From a checkpoint of a small mixture-of-experts model trained on Wikipedia: vocabulary 2048, 6 picks a token.
Below are experts of layer 4 (counted from 0) of a mixture-of-experts language model. Rows are named router (the router's row for the expert), gate (a neuron's input weights, with its number), up (a neuron's input weights, with its number), down (a neuron's output weights, with its number) and show model dimensions 0-159. Each number is 128 + 32 x the weight over its row's rms, rounded and kept within 0 to 255. Numbers have three digits each.
After each expert's rows: a language model's description of what the expert responds to; "mostly gets" lists some tokens that are sent to it at least half of the time. This comes from a sample of Wikipedia text that the model never trained on.

# expert 59
router:122122083178175110112165109125155131153073165167132109140142194117117090129131153130132112088106150090151137172181135094119139133135139128150095119123133127180166166106118105131165110117151107163147111157117116160141084081137106036136177126095156108081125134127169094157115117151107065104114079164207035153101132115187085099099195157170062152079099193152115162112107111137139143194110125116087083100166126148098150153138119137066130088125149167167091134134158045111091132146119116
gate1:159128128102131128128129128083179129120129127127139137159121200122112105102140126167179149133074128041117218127143124177144114116212099138124113112076030123212126147127133127129138118119140130098114125092128117053143129139077126101147116153159103130127121172127115125176119120042111050121134127099221150078126141130123129106160071186147127131168098144114130131088064157184077128129086141128125117117121155127141129149129204136115138169144104127142097075100063093152129125103131095
up1:062131125133135095216084164147045065128106133114112107108161107127144135155136166118084127134130118146193161101120130075126133175122132128132105089119217197134123113126148127131122118134136125076132140120127134131135118130221093091139069149119128129128134121122132139119105152132150166144062105176119183093127090158115128166103221120119129135098065133149127144115154132127128116116139127127131112126129131128130138138128043144130145124144120121121059131174130131000141136105135074
down1:084149142112123120141118203089133134146079095148133053129097141138125143071043097120093111092121130105130097059108163155149142120065133119149110174091036138125129119126119082135129098132092168126117095123129109132107134086084129115139140097121124130115129127120128054192001130180169131127109127143131122078131123149144100174129124078061128099157152108066130129148206100142128133166130130129130125096106106118067075133154135122152128121111137122134039131142137131097113136215101122
What it handles: Single consonant pieces, mostly g, d, w, inside names and words, as in Baumgartner, Belgian, keywords, acknowledged, Mohammedan.
mostly gets: "g", "ag", "ang", "w", " 2022", "d"

# expert 37
router:091166160153185141141115108078156116199175176160160091099106127150120082162142103139110144137140087105139122148093155129159142101087150140071151097143148147133103159161142159096146070143109178103162132146094077087108120152140153140143200146152128200133086103077105090143114091146094105116096111181114073148152146113156046160111095093129151082116100127125073192225144094122124120140113110142155120141156163072100144182167070076093150114106149195148150159138174144147112134132146156
gate2:049127108116126128126132173112130094186128167131154132136169184138074081030118130127092128105118128125137133118086126106148151167103134128068077130222116169113126130136124099126151129158105134123115120166136123103117155109046131091164087124078153112191072110117133143120141174121089120134133127146127127185174131139208051174135133108095126111131176139113125099127135157105064127133149111136153121127194134105020129128139118090122179145178079128038127117128127151127087128126131170
up2:075128102125117133119138143082144124155150182129210140132124177151084094065113140160095133131125128136157136098072133120143148162065134106108111129136095162151140134123120117124157154173078107124119128139123113159066192139052135113156111128057143124163103104092148136119151156132134123131128125146112129186175131136184063145143132131099117078142166191123138114128136165132124089128120076136175131126222115091028137129181121082120137143207137123012125118125159171083123122132126177
down2:128176125131131092151126124184121182134144129122137083127135150076190181122129129160128126135128072104156100198130140159163097111058126189125102130132071138135022100097121101130099185135058132128093106099130122128134138174126161124136116170177128092111136133102100128116128130121121139143136134169130132118130113106124218130129171199124139244147144092134133136190137107129127169115140127121147069102229146140103140135103122107124111122113126127114105122118068132132146125122006128
What it handles: Bare space tokens in table cells, before units, and between words in running text, as in 64,333 lb, the town.
mostly gets: " ", " d", " g", " Port"

# expert 53
router:158159114156135194115102152150116122145125125138160140135106088126019109199152131095144128111118180139141158155116133117131129134179129141146114111136103088119208124150068151090137141162132117095170132082097132100055176086186153137138102088098139129105118114117105103082111127141065105129146201125156090098163139132063094162077145170100116111077152161141190133095158092130213146102105105136133143124125056190111087138083123140104121049133127112154158184103179140112149129128145138
gate0:198178087130058155170128133171146136133055172124139121120129168117127177128140061104114121133126128140160117126126163164179039120117129151112129127110141127099147130125164157117102142148127130125103164135127063121136248127129078102137128117136107128128255179085123154137131063091189130061117146134129128116131133067137120224126172063134101125049129080118112114083133135091152133117117137105129128109135164135113135134127152115129142097110070122128161113163147134142128132096098108
up0:131150199127132126135094089117081116126195187125179138134135149129129124216136131096147124125123165128114130127175171110138106131158126128033021090129020129223123075133133126126129092128188128130127146127056137116126103141128123117189124136083118137159122186093123120116132126032126100128128142126135129130127130223126128077123122122130138176147121128133204123100140155128150127109126124124128120146177121131111126101136127188102154128094038097136129123089088131119095130126128121
down0:121089117158125143129128127126070117125116117131106143119092125060134132154216130143117118127135131108107139159124144128118117129128129102096128164245152075124068128126128135128128138137136127139112130115075128123115166109137125053120138149125087071129130113142123127141128005127130104185129139126186134144098082143166169137117140129129196057190126047132120232110127136129149137149145062060135112192135144154128138138139145115129167158110068137146169109133128137046088152123127073
What it handles: Pieces like an, ur, in, en, un inside names and words after a capital, as in Danish, Europe, coins, Franco.
mostly gets: "an", "ur", "un", "ran", "en", "lan"

# expert 36
router:121151147135146157131147063090087110062151098061147110143129137153140091143126134019167091112109134119141130122148106144125144117062161158096157140152118119128130080129156142212165176146131124114108112157166109141209058180146138093123140120163079140151139130130124150091159113141085124145189121095110097168119152184019128137094117110088101156090103117135158106166119157097155133090076131095082088109104156164152105070149131114077131161128122094129079148063134090107135109176145113
gate1:145199169143125139128066081101129125128131150128128146127129132130135111058125128144099129132146135107161151126117114119124148140141129134131128124127098106125126131151108154134132128094149099043128135126126130181127163134157106123103174099113138122123128172129157128135117151025123096115129142081125139183133129115181122091079118142148124166139075123140000128126178128108101165125063133052126058098000084167085151108159128137128123118128155124129119163116134107159105128102107116
up1:188137158123106115123134159080115122126160152101152097129133028160128127154129170195133129124117116153126148162180123194127138111099146107095092131112180110144135127145048126193155140127095130128136095127118130203138136136120157124128099130104218123082101184000114121124128125122157129128132118130148132123072080082125158209142156108101124112108124137149099126132104140186133109114185142124128130121118114124190101139145184158117102129134175099128123126099151153129213131124128090
down1:130099125125130117128138132131115119105132127123105125123130152125106172135233039137141108179145128146174132102097193099074132126128079155104145127129119129091099128118134106122106121075137128164117074093117115112103134133182115189129121123127185134151128057231129178127128092095054086147121099126085132106134097184145102111142128124168115121124110127146133134167129130124104143115089132134127234183167145144103112131061127128128069206147138130126129133142121102015125206127153119
What it handles: Commas, periods and conjunctions such as and, but, while, or that end a clause before the next one starts.
mostly gets: " and", " while", "),", " but", ",", "—"

# expert 61
router:137074179091139113071114147118073146174132134036112098126113137142112150169167141112116169117103139119127120130150102134150082128204218131090128122125142093154180116126123116161099109130105141134096154122141176086115122177237104168129098170127131105175152144112080110063159134099111123099137111065184110154107171095153217157077158095149069165095112090145108167137134122114138116044157147158125133116160151120081162057125104129127153133119100146139131176108127137088126144112122132
gate1:116124195132117148151169139137111137125069122125082255120146140171125120132125093143164093111169110135062132200107179113105127130125114141120128071107136102129096145126126119121130125122148127126128135124062128139121112134131109137114137123128130129095120160128126135128122178121128238241103079242126126127119122096127107183126151128133088159112129162140129104132108157151121124139134150132192120136137128161107117135129127000119142110131090129020115147159133128130140145145122122
up1:116117097120110120129126130108132119125129109125091126132138126111056127130122129125124100179094154135132152123180127112129152148147160152109129116125129101127139009122203124107135113124132128076109161130117108129135129128132255220157109125156137128153133127131161131121189131128128141153127127137120112053127129115096231141112082117181120136208072099164130135130103105128118102144127126122147124159069126108107113102120197127126024131127186131111180137131126081119128152127142110
down1:133130035167104151131129141128124122131129155161169129133200111132125093112122142107108107254116129244100170090158149122130127132189147146133136115117179144034122124132120104098115132125128125048145116128091121112159139102097063132033131110126119159122126134130156133122075126132161145129116103132131135128134126119101221168195111134109129083162126103131126180131125150118120109133133127129064117125182119213128125155143129127069098171131120081149133114069131085136128127111097107
What it handles: Word endings like -ence, -ity, -ry, -ical, and digit or % tails in coordinates and percentages, as in experience, 2.91%.
mostly gets: " while", "92", "year", " including", "style", "82"

# expert 52
router:164138055125133117128134140149107128109046192121171116122121124180131097111177108097152123095091135136127127139129130094130137131096075125146095135170137137129121155149114133161185145108129143106153161135151110035116145162145132114158104131098138123145125120133117145099118140211152094134109192129133078074137171129126080210119119219128061088154150184143189115092119125116174157069203134150155136028135142091137096114113111095159145111117068134123103161153156124186169122153092100
gate1:187151126121234185131184126128154154156131126128091129122130132133124139074143127132089128120133142135115133140128088128145128159128139116094046152159139086152182134113128120116129103131134136111130127132176128125138180091099000123133133159130124162128047126103125135071120124130000089133123156132127139157130139128165126127128127127126128114074126097157121137114054140151085119160183124131095127148180133137126128126167100128105129133176126099130135085125111139130126124132127122
up1:055080200142133130169070127070195037122127136130156112137142083129127118119055136127131128096144126167132041122072127123131224001087128128155119094121062197129108115139154085100099131128153129154144128126029124128116126125125109088129134127130189165129175043161160184115114130112197136139089125126193099182130129128128134116118130127122112134130131167130135099128129144128139136103137156127135128134128082121107126153095142119118117107103128124093129130111123119128167122158134104
down1:135117123188218153136103120140224142124133118124157134098123149130126162126103114172129125155146127255149112134129127128123144139129122138121126127123104105071100134105123145146235127132163132118120126129128223130129187131066180139094129125140210127106143107201109120132157129135128131141119127123096107080127153133129125129105050150155163127130128128129134133136162172125131138154099109144131147122136046120174099157104133124135147132086134172153130028131164137126106128113245150
What it handles: Endings of names, places and nationalities such as -ver in Anni-ver-sary, -van, -ard, -land, -ian, -son, plus John, American, York.
mostly gets: "ver", " John", "van", " American", " York", "mmer"

# expert 27
router:174118179137146107073166199135130147167154192059110097129092073094153198156090094164130118110118102155132133090146114116140149111133113125151151151177142135116181156162107134112066118146154094126128158100150181163148101137172145104123140100167139146167098104069099142172158070104069128114175106149105172200099114155138137131084066133149163086141123070135105145156153129097122117158135112150150106172106165163098056163111049106105121138156131159147158139185181115184157110100167118
gate0:130135130128141154079185145105157123130141128128128128141255130158134151135130124137140106183108132113123156126142153104106125136050131190133129099130147129147084128154118111161124129174192132159113135080164162096134127122129139136128224129127138126085115130167048129122106110135154064135134133113131128066119080131122138136071131125158103162192176124130141128152122119133140163106120156101127126130123154125179158017126166136096142127154126156081118114125097128139127163212128132
up0:128128102112133130118170128150183112097185128117127238126134127133187121127136131111147052131126133123173090180129160124071128139142140135132207093159227148123117125131129144122138128116151167081130125083151169125137144101138111109124101126237141122125063125174102129119167069144101187147168131111119126116146086114128120130120126084145142158037129120121151175079166136094082168119087149099171128135192123137125083129081088102136197133156132121128026136131117122129132128124141139
down0:104236124095100130152129136129167109136151115170132134139110128079159129126120155141129136134170127092117110131173184126112116136155182121163201110137135153124135129156109128093071123130033147129135132132076124109144159090194126100132105126128135162144126130100096119091126103169133114125130113143149127140130142174135132111173081094129159147125068131112071160093105172126087079122086225144242138130125137125128097169077117188127116124113124132094124105099007107183130168137143078
What it handles: Commas inside dates and thousands in tables, such as December 21, 2005 and 1,594, plus commas between listed names and places.
mostly gets: " Ca", " Te", " f", " F", " Lu", " Park"

# expert 26
router:147140145123133103124113019152109172118139167141160150130104166117139127164180198143113142127113084183123129105162090103124026156147081122143140159123128112130118076028132133156061092113122122139144150132147062082104092177138111143167099166148138092134063156092104153101150149142122112106103146101201099165116103110094126138125111111099123117105074106109153144108112132101093118046188158127136124142153158108140205137126139136129148188102177119136085091178106159188151134115140112
gate0:119079068122137136133108059135166113125097115129042121127139128130131131156127134140133177127127152176127090136061141102121129126124129097111163145070139119118114127131222129112128161163154122164159121134131130142190129092174174129134131113150125130124124087134142082179119099124162123146118049029067028162140169114135132100126072034125109116040127136126092148128134143067134134130126126119129133124112124212088138131084098159114182133215132121104111094125118136100158121117129127
up0:128143189122155132164114139163126130127101112134129121163161087127131196066126147095125131129101183117138145144133128128123097127127124140136131139149121125038102130138127141126128129139153095193130198128122128127131139113167000110139120130128126142119184137127125126112190128254123091130129128127131109141123163058066129140128114116129135133127108140120092190130135127136163187107113221161149130113177080095195042127135104130175135131129078129156135132187123067137126095170147145
down0:131116142129236132129118141044131121121145148125159133106126147113130121177132128127130145223102140124179159141193150123156135176159218201172086091112120124160071131130133141165102164130118144163143170180109140147135166126185150142105147127128121140124112143133171158134106122143137103145164048130166094138127129086132034139106091133129136065147123129127069127126131119130134151126133136183222127141091153127146127054167124125125140129130137132253146125135140144126125095117126125
What it handles: Final syllable pieces of words and place names, such as ce, age, ary, ate, ttle, shire, ford, ville, as in Alsace, contemporary, coordinates.
mostly gets: "ttle", " State", "ice", "shire", "ford", "burg"

# expert 5
router:107140155188179114106156157131145145114123190123132117125132085157086139169138095133101153095111097130145183111142154119118170159064171131072078112152163129116111108156133140088131060110135174186160173120167149173073119173101138132103120168081084155184128136104061136118163174103119107136089115122140140078167080127148123187152125164185070120130125149127119162159138140116125028166148134169066137144134154102196172132122165127065152147100154081098122134152141172073073134103132119
gate1:090129123127140132132122128146200219145133128126128155128129087102141128112139063128153133149124091135127060127150126117045106117128127129069144145253136089133131121028138129115122123105121122133132143119112127121085130142184127129129144125128110105172034112152137129113145132172106120129129165129106123130150123127059122087160132090128123130118129178135105156129137190131155119123149217117130128255135128122114129111194055097125139128117164155149134129131156130127071157118117117
up1:126169139129118031128156148133055126121129132136207143130130192152142163123128130171132125126141120118115223067131126130140134126128129127113130124073115228135110109193071166132123141129079128094125121139125127118117128116103115192120115145157131134152121136149101188126124131128195236119128098132134122137106134130127128141077133128120041191171114140127144156126107000121129124129105125126141124060058112128128126127137148149110192127082132128128103086134176128131128122132137100
down1:114148079120130169233136054129131207157108151097122151130159122124138122128111143128126101126132126039134108172138157235161128133094111131146130125145128160106085125127098107130128064103127130127126189153211078130060152130128132094113129108149076148127158162125128131142169090117136000128129089129122137162151204129148103169083137122119128121126129107114146119125124159118125124136162083128131133067126132132128120124109134120123154132136125200053123132134130124128212125138147122
What it handles: Word-final plural or verb endings, mostly a bare s after a stem, also es, ies, ations, ers, as in monuments, Colors, helps.
mostly gets: "ers", "ities", "s", "ations", "ies", "с"